config.toml
d_shared_expert = 0
router_z_loss = 0.0001
n_head = 3
attn_scale = 0.102
parallel_block = false
beta1 = 0.93
seq_len = 512
Below are experts of layer 9 (counted from 0) of a mixture-of-experts language model. Rows are named gate (a neuron's input weights, with its number), up (a neuron's input weights, with its number) and show model dimensions 0-191. Each number is 50 + 12 x the weight over its row's rms, rounded and kept within 0 to 99.
Before each expert's rows: a language model's description of what the expert responds to; "gets" lists some tokens that make up at least twice as much of what it gets as of all text. This comes from a sample of Wikipedia text that the model never trained on. Tokens count by the router's weight.

# expert 28
Description: Definite/indefinite articles. Articles and possessive determiners, mostly "the" and "a" after prepositions, before ordinals or names: of the 2025, the 46th, its.
gets: " the", " a", " The", "The", " its", "the"
gate1:66 41 53 59 57 50 44 59 69 30 53 58 52 51 31 56 63 45 37 65 34 72 46 45 46 53 60 28 49 39 43 52 43 50 31 64 60 40 48 60 53 43 47 88 55 32 39 59 53 47 29 51 52 45 50 44 22 55 59 50 29 47 52 36 46 44 35 49 40 50 49 72 49 35 53 30 48 61 44 69 53 47 47 39 72 25 58 42 36 65 57 40 48 73 36 66 39 66 53 67 57 61 63 39 40 46 64 70 50 60 41 42 57 62 57 44 43 58 52 50 49 48 39 39 39 27 53 56 48 55 40 55 53 35 67 46 37 49 43 50 32 63 54 70 59 47 45 54 48 38 64 45 52 52 33 46 59 16 26 50 72 69 46 54 40 11 69 39 34 56 59 56 75 54 39 27 47 59 59 50 46 35 54 46 58 45 58 48 41 41 49 67
up1:49 40 60 42 54 37 62 63 73 47 51 33 56 57 60 47 66 48 37 63 46 43 44 56 75 39 55 73 53 35 52 53 46 56 46 61 57 57 57 51 56 73 38 76 53 45 30 53 39 42 36 59 42 52 53 59 35 52 48 41 54 32 58 54 58 60 21 65 53 48 34 51 43 42 58 39 62 35 53 24 38 43 52 21 58 45 51 49 36 54 33 26 48 69 51 78 48 78 42 67 50 59 76 37 43 44 49 55 32 45 47 28 60 50 41 33 50 53 55 72 61 58 49 54 54 44 27 59 50 56 44 51 45 40 65 43 49 32 58 54 57 65 24 76 55 74 53 43 66 51 48 51 51 47 65 25 45 39 56 35 74 58 22 43 47 37 45 56 34 54 69 41 59 51 51 46 35 51 46 59 44 51 64 67 43 61 49 47 72 39 57 55

# expert 21
Description: Mid-word pieces, number commas. Short word pieces early in words (Ax-is, Strong-est, Ex, Est, Med) and thousands commas or spaces inside numbers in tables.
gets: " ", "est", ",", "st", " Ex", "ur"
gate1:34 47 33 47 56 45 46 51 60 35 56 69 51 68 28 63 62 36 46 71 60 54 53 39 44 59 39 46 52 52 53 63 76 57 39 55 54 41 76 47 70 51 38 60 17 30 44 57 28 39 46 65 38 54 45 55 52 60 50 62 55 32 63 36 57 46 44 57 54 40 51 49 41 51 67 57 69 56 69 67 59 53 57 49 58 27 41 36 29 49 58 39 65 48 60 53 51 57 48 65 47 56 67 45 61 43 57 52 33 34 54 40 31 46 31 53 37 54 71 47 32 57 63 28 57 43 41 65 53 34 49 70 51 69 55 64 66 44 54 28 27 54 56 26 59 42 62 46 40 53 54 44 33 49 46 53 37 47 76 48 27 41 54 54 46 89 33 58 50 63 31 61 58 43 48 57 48 57 50 58 54 56 49 28 29 49 70 65 54 56 48 52
up1:37 56 62 45 48 57 58 42 67 40 69 42 47 72 31 47 49 53 52 69 71 56 66 37 44 47 64 55 33 76 56 66 54 55 45 46 65 57 56 40 52 50 47 54 19 43 55 68 40 46 50 59 32 47 52 56 71 46 50 34 73 56 36 43 54 27 48 63 57 49 54 59 48 48 65 41 48 47 46 71 42 42 48 57 57 36 54 39 39 66 60 52 54 50 46 33 44 74 59 66 47 65 67 33 71 48 64 49 38 51 51 30 35 40 64 50 38 45 48 54 54 73 61 46 60 47 40 69 25 38 28 64 49 69 54 59 52 49 36 35 37 61 62 34 71 43 52 41 44 51 36 56 43 31 50 43 43 39 46 54 24 76 64 51 54 65 44 36 74 59 45 58 71 59 38 68 34 47 67 51 66 53 57 31 49 39 29 52 33 42 55 70

# expert 1
Description: Name and number pieces. Word-piece endings of Slavic and Germanic surnames and Cyrillic letters, such as -ov, -ović, -berg, plus single digits inside table figures.
gets: "0", "k", "z", "ov", "8", "9"
gate0:68 47 54 51 53 50 38 36 62 58 51 47 35 44 53 51 44 47 57 64 67 67 46 40 33 62 20 57 44 65 20 24 60 49 65 48 51 46 41 43 57 51 37 68 52 29 40 63 39 59 53 63 37 38 54 33 41 51 67 73 50 62 51 65 53 93 62 35 47 55 37 41 71 60 60 56 60 49 46 58 49 30 53 60 46 60 43 39 62 43 47 47 47 59 64 45 56 19 60 69 27 55 51 31 65 25 71 56 49 43 49 48 46 56 39 53 58 54 53 53 49 30 57 54 52 58 23 20 71 44 49 61 48 42 39 45 52 64 40 31 52 39 71 39 44 45 32 46 64 43 58 59 41 61 69 54 54 59 47 45 41 52 33 36 44 51 50 63 51 35 41 50 48 40 76 37 69 56 42 54 34 47 67 52 37 50 56 55 43 46 62 44
up0:58 49 51 63 51 45 63 55 69 52 40 43 48 47 56 55 35 45 26 39 45 75 56 46 70 38 39 29 37 36 43 50 63 57 58 39 47 49 26 34 44 60 43 52 68 62 42 45 53 63 49 41 74 37 59 33 61 64 56 44 52 62 53 38 81 44 58 75 27 38 56 58 45 50 36 50 62 65 71 66 58 51 44 58 60 42 39 43 43 49 41 31 27 51 27 56 51 58 49 54 52 51 43 56 58 34 36 32 28 51 41 62 54 47 58 42 51 43 45 66 76 63 64 43 53 43 58 60 47 66 56 38 49 80 59 43 44 36 66 49 32 58 30 60 50 52 56 41 55 43 41 42 42 57 24 47 48 45 76 66 20 54 62 26 60 55 81 60 47 51 37 47 59 45 47 33 40 30 51 37 49 40 39 26 46 63 44 55 44 50 47 53

# expert 36
Description: Year first digits. First three digits of four-digit years, after spaces, parentheses or dashes in dates, e.g. 2008, 1964, born 1968.
gets: "201", "200", "202", "199", "198", "197"
gate0:44 70 63 42 29 76 23 49 51 47 46 36 66 45 44 27 48 56 28 57 65 45 56 49 41 58 48 58 57 39 47 53 38 70 42 46 57 29 37 45 34 55 51 64 46 41 46 33 66 55 59 50 44 44 38 30 47 51 47 53 41 56 41 60 59 53 48 56 42 49 38 72 14 29 37 51 56 43 56 51 47 72 58 28 71 41 35 46 68 34 60 61 79 53 34 44 31 60 50 57 48 67 56 63 39 39 39 31 57 47 61 63 51 41 52 38 49 63 30 54 39 43 44 42 54 56 53 50 50 56 65 57 52 56 52 41 41 63 68 71 58 47 41 57 43 61 46 53 51 45 67 39 55 31 53 48 70 51 40 67 34 43 35 39 50 33 73 63 41 51 34 50 48 50 60 44 68 42 65 49 54 67 39 60 11 60 63 47 51 26 31 56
up0:55 73 51 55 31 76 40 56 69 43 47 27 65 39 61 28 46 51 41 41 32 46 79 38 56 46 55 58 42 32 53 78 34 64 47 63 63 32 40 51 37 54 42 43 54 33 40 41 64 46 57 26 56 60 54 41 50 40 51 47 43 38 45 58 50 59 54 51 35 35 44 60 22 50 36 47 57 57 62 49 59 50 54 39 72 29 50 26 67 60 68 60 88 53 59 49 47 34 49 58 49 59 61 64 37 36 42 33 32 59 58 55 40 41 57 57 52 52 45 42 40 49 49 48 49 63 45 45 26 59 50 52 50 54 42 20 51 59 45 72 52 23 56 55 24 65 51 45 43 63 62 43 60 35 46 36 60 73 40 64 55 43 28 48 48 33 68 61 42 60 46 54 49 38 42 48 53 59 49 43 56 52 33 70 44 66 62 51 45 51 59 59

# expert 4
Description: Location/relation prepositions. Prepositions like in, of, at, during, within linking nouns to places, dates or organizations: part of, Court of Appeals, in 1894.
gets: " in", " of", " at", " for", " from", "In"
gate1:63 69 53 65 47 47 36 57 46 80 69 50 36 58 43 39 45 66 53 48 61 36 69 46 48 60 38 50 44 55 75 73 59 49 78 42 70 45 69 48 51 40 46 55 38 26 40 46 46 54 59 63 69 49 52 43 61 34 34 58 64 28 61 56 57 48 45 45 50 61 61 42 58 24 55 56 40 34 43 42 59 40 45 41 53 60 41 56 39 49 71 46 56 48 46 60 57 60 40 38 36 45 47 68 53 41 62 58 47 71 59 41 58 50 31 65 46 44 61 59 42 62 69 39 61 51 40 74 64 43 73 38 54 54 39 51 57 46 53 48 34 48 32 24 39 28 55 73 32 35 61 48 23 53 46 51 42 48 69 35 46 32 68 72 58 65 35 69 59 24 54 52 38 54 56 67 51 48 65 44 47 60 48 57 39 44 51 48 60 29 43 35
up1:43 40 39 28 53 53 61 35 46 35 32 49 44 60 36 65 60 41 31 46 52 41 29 28 52 47 53 43 41 41 40 51 50 54 26 70 22 62 47 54 58 66 57 42 77 71 50 27 55 42 45 42 34 58 51 34 65 47 57 51 36 52 57 33 52 35 60 53 56 48 42 48 35 74 42 54 43 58 54 68 43 51 61 51 46 31 56 34 42 38 59 56 57 64 63 48 57 47 41 45 40 54 48 33 23 68 48 54 52 33 39 59 51 53 71 34 44 55 50 50 72 37 53 39 52 54 48 32 34 38 39 53 52 53 65 35 45 47 31 49 54 59 34 75 51 46 66 36 61 92 38 61 60 51 70 63 67 46 49 69 61 52 43 31 41 39 58 47 36 41 37 51 64 38 34 42 54 63 40 49 50 40 42 56 50 66 57 53 50 83 47 65

# expert 44
Description: Sentence-opening prepositions. Capitalized prepositions opening a sentence or parenthesis, like In, According, By, At, From, plus lowercase in and split first letters inside parentheses.
gets: " In", "In", " in", " At", "aged", "age"
gate1:60 40 47 62 60 59 69 56 66 71 47 57 34 59 40 37 49 41 38 70 64 56 55 52 51 70 42 44 67 66 52 45 44 54 27 26 51 32 63 61 48 42 44 55 47 52 31 63 47 56 33 50 46 30 44 52 51 26 52 41 44 47 30 51 47 72 48 46 45 54 64 46 50 40 52 47 52 34 57 64 69 39 61 40 81 31 47 46 63 57 57 54 30 72 53 44 43 37 37 47 61 69 56 59 43 35 32 74 65 49 73 50 20 36 47 46 42 45 25 58 48 30 37 65 48 63 68 59 35 63 67 63 47 45 54 58 42 46 55 61 45 65 39 61 33 50 51 56 53 43 49 58 45 47 66 37 72 40 64 53 43 62 39 43 47 22 33 63 32 40 66 46 48 43 40 31 64 29 56 53 29 53 49 51 33 52 37 54 64 57 45 65
up1:61 33 68 65 41 36 29 43 44 58 44 55 54 59 51 51 54 41 56 46 52 57 48 50 27 36 60 58 45 50 56 57 54 46 56 49 58 41 53 46 18 39 62 36 44 60 58 24 48 66 40 48 45 44 42 44 57 46 45 41 31 27 27 34 46 70 70 28 30 52 38 56 42 49 50 48 40 54 59 66 51 49 58 30 60 49 40 61 58 73 62 53 43 38 28 35 44 52 49 49 55 48 58 52 46 62 29 65 60 63 41 43 71 55 64 55 37 31 56 76 40 30 64 47 45 33 29 20 54 46 68 53 61 66 58 46 46 41 58 64 62 60 48 52 17 57 46 57 38 68 52 43 47 54 44 54 74 38 50 46 55 42 41 43 46 53 28 31 36 33 61 70 51 51 34 55 74 53 60 51 49 65 65 50 55 52 65 65 68 35 28 55

# expert 59
Description: Adjectives before nouns. Determiners and adjectives after a/the, such as this, another, home, young, small, silver, Asian, preceding nouns like medalist, team.
gets: " an", " this", " This", " new", " home", " a"
gate2:34 46 52 54 49 49 58 73 50 59 46 78 60 37 52 54 47 58 27 39 66 46 74 36 56 66 59 49 36 71 62 66 44 49 47 52 43 49 31 42 37 57 55 49 50 31 43 41 55 58 46 45 68 20 50 53 53 65 54 47 46 72 69 51 49 45 48 55 37 52 45 40 50 54 38 50 42 35 58 25 47 48 58 26 51 32 46 56 42 42 59 47 53 44 67 72 46 63 66 43 58 45 63 69 65 40 55 54 52 41 71 40 50 49 43 44 50 47 72 34 65 60 56 38 59 52 50 78 55 56 56 42 38 63 34 47 59 65 28 57 36 54 64 28 47 25 58 58 47 76 49 52 35 67 33 46 54 31 60 51 45 56 53 23 53 44 56 57 41 68 81 53 59 26 59 59 58 44 47 37 49 47 46 33 31 49 37 73 78 51 51 54
up2:27 56 54 59 57 35 68 49 43 49 79 36 46 43 36 40 66 57 25 34 55 51 39 41 58 62 29 40 35 38 58 49 54 47 65 44 43 57 60 45 47 41 40 40 45 65 67 40 44 51 60 40 11 79 53 48 39 43 43 47 55 38 33 35 46 66 37 63 55 34 39 49 41 57 36 48 58 59 50 59 84 45 71 54 50 57 58 44 62 63 61 69 44 44 33 57 46 64 42 53 58 57 60 54 48 55 29 59 53 52 64 44 38 55 49 62 38 46 37 61 37 66 30 38 53 47 44 18 68 39 43 82 55 45 36 54 44 47 70 67 53 41 40 68 50 48 60 62 40 36 43 40 60 33 32 55 52 62 58 53 45 41 46 48 37 38 40 59 35 46 57 46 55 61 47 40 30 52 42 57 45 55 68 30 36 27 67 33 52 34 58 59

# expert 63
Description: Name-initial words, CJK bytes. First words of titles and proper names such as A, First, New, Royal, Saint, Fort, and byte pieces of Japanese, Korean and Thai text.
gets: " A", " first", " The", "A", " a", " New"
gate2:48 53 51 42 51 41 40 54 62 46 43 39 52 50 43 60 81 55 45 63 72 35 51 56 39 64 39 57 48 29 29 45 56 52 43 66 59 25 43 31 46 57 59 32 68 33 45 55 50 45 43 34 39 62 41 55 39 41 52 37 56 53 57 38 49 48 50 42 52 28 49 62 22 63 45 34 51 41 26 60 74 58 50 55 69 35 52 59 55 62 73 55 32 59 74 50 45 49 69 52 57 47 46 63 77 34 57 35 38 30 61 44 56 34 55 63 64 56 74 48 48 69 52 39 46 56 35 45 27 55 39 40 64 47 33 60 48 62 44 46 55 37 50 60 47 62 57 71 69 27 73 46 47 55 66 52 48 59 59 41 64 69 39 60 50 68 47 59 56 49 17 59 54 73 53 43 37 49 46 60 43 52 35 61 22 40 52 41 48 40 62 52
up2:42 58 41 48 39 56 52 51 64 43 43 35 54 59 40 47 40 49 26 49 60 57 44 50 60 60 34 52 54 62 52 55 45 51 30 43 50 45 52 41 56 29 35 26 33 66 40 35 40 53 48 52 33 43 50 59 42 45 52 31 37 61 70 45 46 38 59 56 36 61 48 37 78 49 38 45 37 32 47 63 47 47 38 55 35 50 55 61 60 49 24 59 43 29 43 28 67 62 52 40 47 49 64 42 17 49 37 43 42 53 44 42 53 39 62 43 28 27 46 30 40 66 35 56 53 47 50 58 35 64 26 32 44 39 54 37 46 32 76 56 61 44 50 62 56 32 78 65 44 32 63 47 71 49 71 47 54 69 42 48 54 50 43 65 56 32 31 59 21 22 62 75 43 42 53 53 52 27 51 39 58 41 51 49 59 61 49 44 59 48 43 55

# expert 3
Description: Final year digits. Final digits of years and other numbers, mostly after 199/201 in dates and citations, plus century, ago, BC.
gets: "0", "6", "5", "2", "9", "4"
gate2:51 46 58 52 68 65 34 47 33 72 68 52 59 25 36 62 26 42 49 59 59 36 53 50 50 53 50 47 29 46 54 50 59 75 44 61 37 51 43 32 35 60 65 47 65 53 55 66 42 53 40 51 49 34 55 44 56 54 49 55 45 38 44 57 67 64 71 46 54 49 32 40 56 36 43 32 44 54 55 50 36 74 47 61 52 59 35 61 61 31 60 47 41 66 45 44 41 63 43 40 73 44 58 68 64 76 64 75 63 72 54 57 44 41 49 54 41 59 51 41 44 46 58 36 36 39 33 48 37 36 41 33 52 66 53 60 54 58 45 46 34 31 39 42 32 60 42 66 43 26 59 42 37 34 51 47 65 46 41 65 50 52 56 70 38 41 67 45 59 44 63 72 46 41 52 54 63 36 21 50 24 28 39 47 67 62 61 35 58 48 68 33
up2:50 54 39 42 52 46 54 50 61 39 40 61 30 41 52 29 58 75 42 52 43 63 64 47 34 39 60 58 46 54 53 54 71 42 44 42 53 51 47 44 63 53 47 83 47 58 40 46 60 78 41 51 63 59 60 55 43 49 43 25 56 62 38 20 62 58 52 79 31 63 64 40 82 41 46 37 66 60 46 43 37 73 22 57 59 53 54 49 59 37 45 39 41 55 64 47 51 60 64 22 63 57 52 51 65 53 45 68 36 74 32 47 46 65 72 60 43 59 40 43 48 66 57 52 43 57 32 49 65 50 61 40 35 55 43 53 74 50 23 65 34 59 57 67 51 51 37 38 41 64 40 37 48 58 37 49 62 44 47 45 54 49 50 29 57 58 53 37 50 43 58 45 46 62 50 47 48 42 44 49 70 40 40 59 42 44 76 76 57 43 65 63

# expert 32
Description: Table column separators. Pipe separators between cells in tables, plus dashes, parentheses, colons and commas that separate items in lists.
gets: " |", " (", ",", ";", " -", " –"
gate0:34 39 46 59 61 59 44 34 49 48 46 52 37 27 52 48 52 47 34 51 56 64 41 41 55 53 70 49 49 65 22 58 67 55 55 56 28 30 46 61 64 34 63 56 23 23 48 69 63 47 34 51 43 64 57 63 44 39 31 48 52 41 57 53 32 39 45 47 54 72 30 41 42 63 44 49 63 50 38 55 50 40 46 65 59 60 57 52 40 89 37 43 55 50 72 46 47 48 53 44 35 50 64 58 67 36 42 74 44 34 50 54 56 67 43 39 63 33 57 50 58 45 36 47 40 57 46 60 64 52 46 46 63 33 41 41 45 61 65 40 49 49 38 60 66 46 30 53 61 50 52 51 53 43 43 16 48 41 53 65 77 31 66 30 44 55 60 44 34 53 51 81 59 37 51 51 43 42 66 48 43 40 31 31 60 57 67 56 69 59 41 36
up0:45 46 45 66 50 75 50 45 63 62 56 49 49 65 51 60 71 59 51 45 60 54 64 59 79 47 45 58 46 54 51 64 32 47 52 47 54 63 52 38 52 63 61 44 51 18 53 30 56 72 31 53 39 47 34 62 52 48 58 34 37 67 31 49 52 69 47 26 42 73 48 50 38 47 35 52 45 49 58 61 38 51 55 53 44 51 61 35 62 81 52 48 48 46 52 57 55 66 54 49 45 38 57 14 50 36 44 50 47 46 49 51 41 73 34 33 48 61 42 52 55 78 24 51 72 63 50 62 51 55 32 47 41 31 37 60 41 42 69 63 49 53 58 42 62 57 62 62 45 56 53 37 47 30 32 41 32 50 64 39 53 40 45 41 42 47 38 30 74 74 58 62 67 62 46 48 43 45 34 43 34 29 54 48 37 63 66 61 27 38 39 51

# expert 6
Description: List and field separators. Colons after field labels in infobox lists, plus line-initial dashes, table pipes and list commas, e.g. Family:, Plays:, - John.
gets: ":", "-", " |", "|", "=", " as"
gate1:51 59 67 61 56 54 57 36 42 42 65 40 75 71 63 50 47 53 49 56 37 49 43 73 39 41 43 69 57 55 56 46 49 54 40 48 59 43 52 69 37 55 73 67 50 63 50 42 49 59 50 82 49 51 57 38 54 56 53 50 82 56 33 62 66 64 42 48 32 54 47 62 55 27 74 57 49 61 59 39 66 31 66 31 55 40 38 62 42 60 56 36 52 52 51 43 56 51 52 59 51 46 49 52 57 29 48 68 42 49 77 60 30 57 68 39 74 67 57 44 76 43 34 41 30 59 51 58 55 54 52 49 56 54 52 37 40 27 59 49 57 25 35 33 60 49 41 45 45 47 35 47 67 52 43 47 68 33 42 45 76 44 68 40 48 48 55 46 58 47 27 60 33 50 56 54 76 66 52 32 60 40 55 41 54 67 73 41 31 41 50 59
up1:47 67 28 37 40 35 62 45 58 48 53 42 59 36 50 71 33 46 49 36 53 51 52 22 74 60 51 41 53 50 67 85 33 64 40 53 42 50 60 52 43 38 48 52 56 49 65 63 37 50 50 31 57 58 38 27 44 36 52 58 39 51 42 43 22 37 57 66 74 48 42 38 50 51 43 50 42 54 30 65 37 59 52 71 68 50 71 44 42 61 55 59 33 67 42 44 68 48 50 35 52 53 34 70 50 48 56 51 73 47 38 52 45 51 58 59 34 36 65 52 37 47 58 78 51 53 36 41 34 50 44 45 57 52 47 57 55 52 55 48 42 52 52 74 54 62 77 61 30 66 59 63 27 50 80 66 22 31 52 62 47 59 43 62 40 51 51 67 46 49 68 50 52 59 56 41 47 40 44 61 55 67 57 68 59 28 32 58 49 58 54 48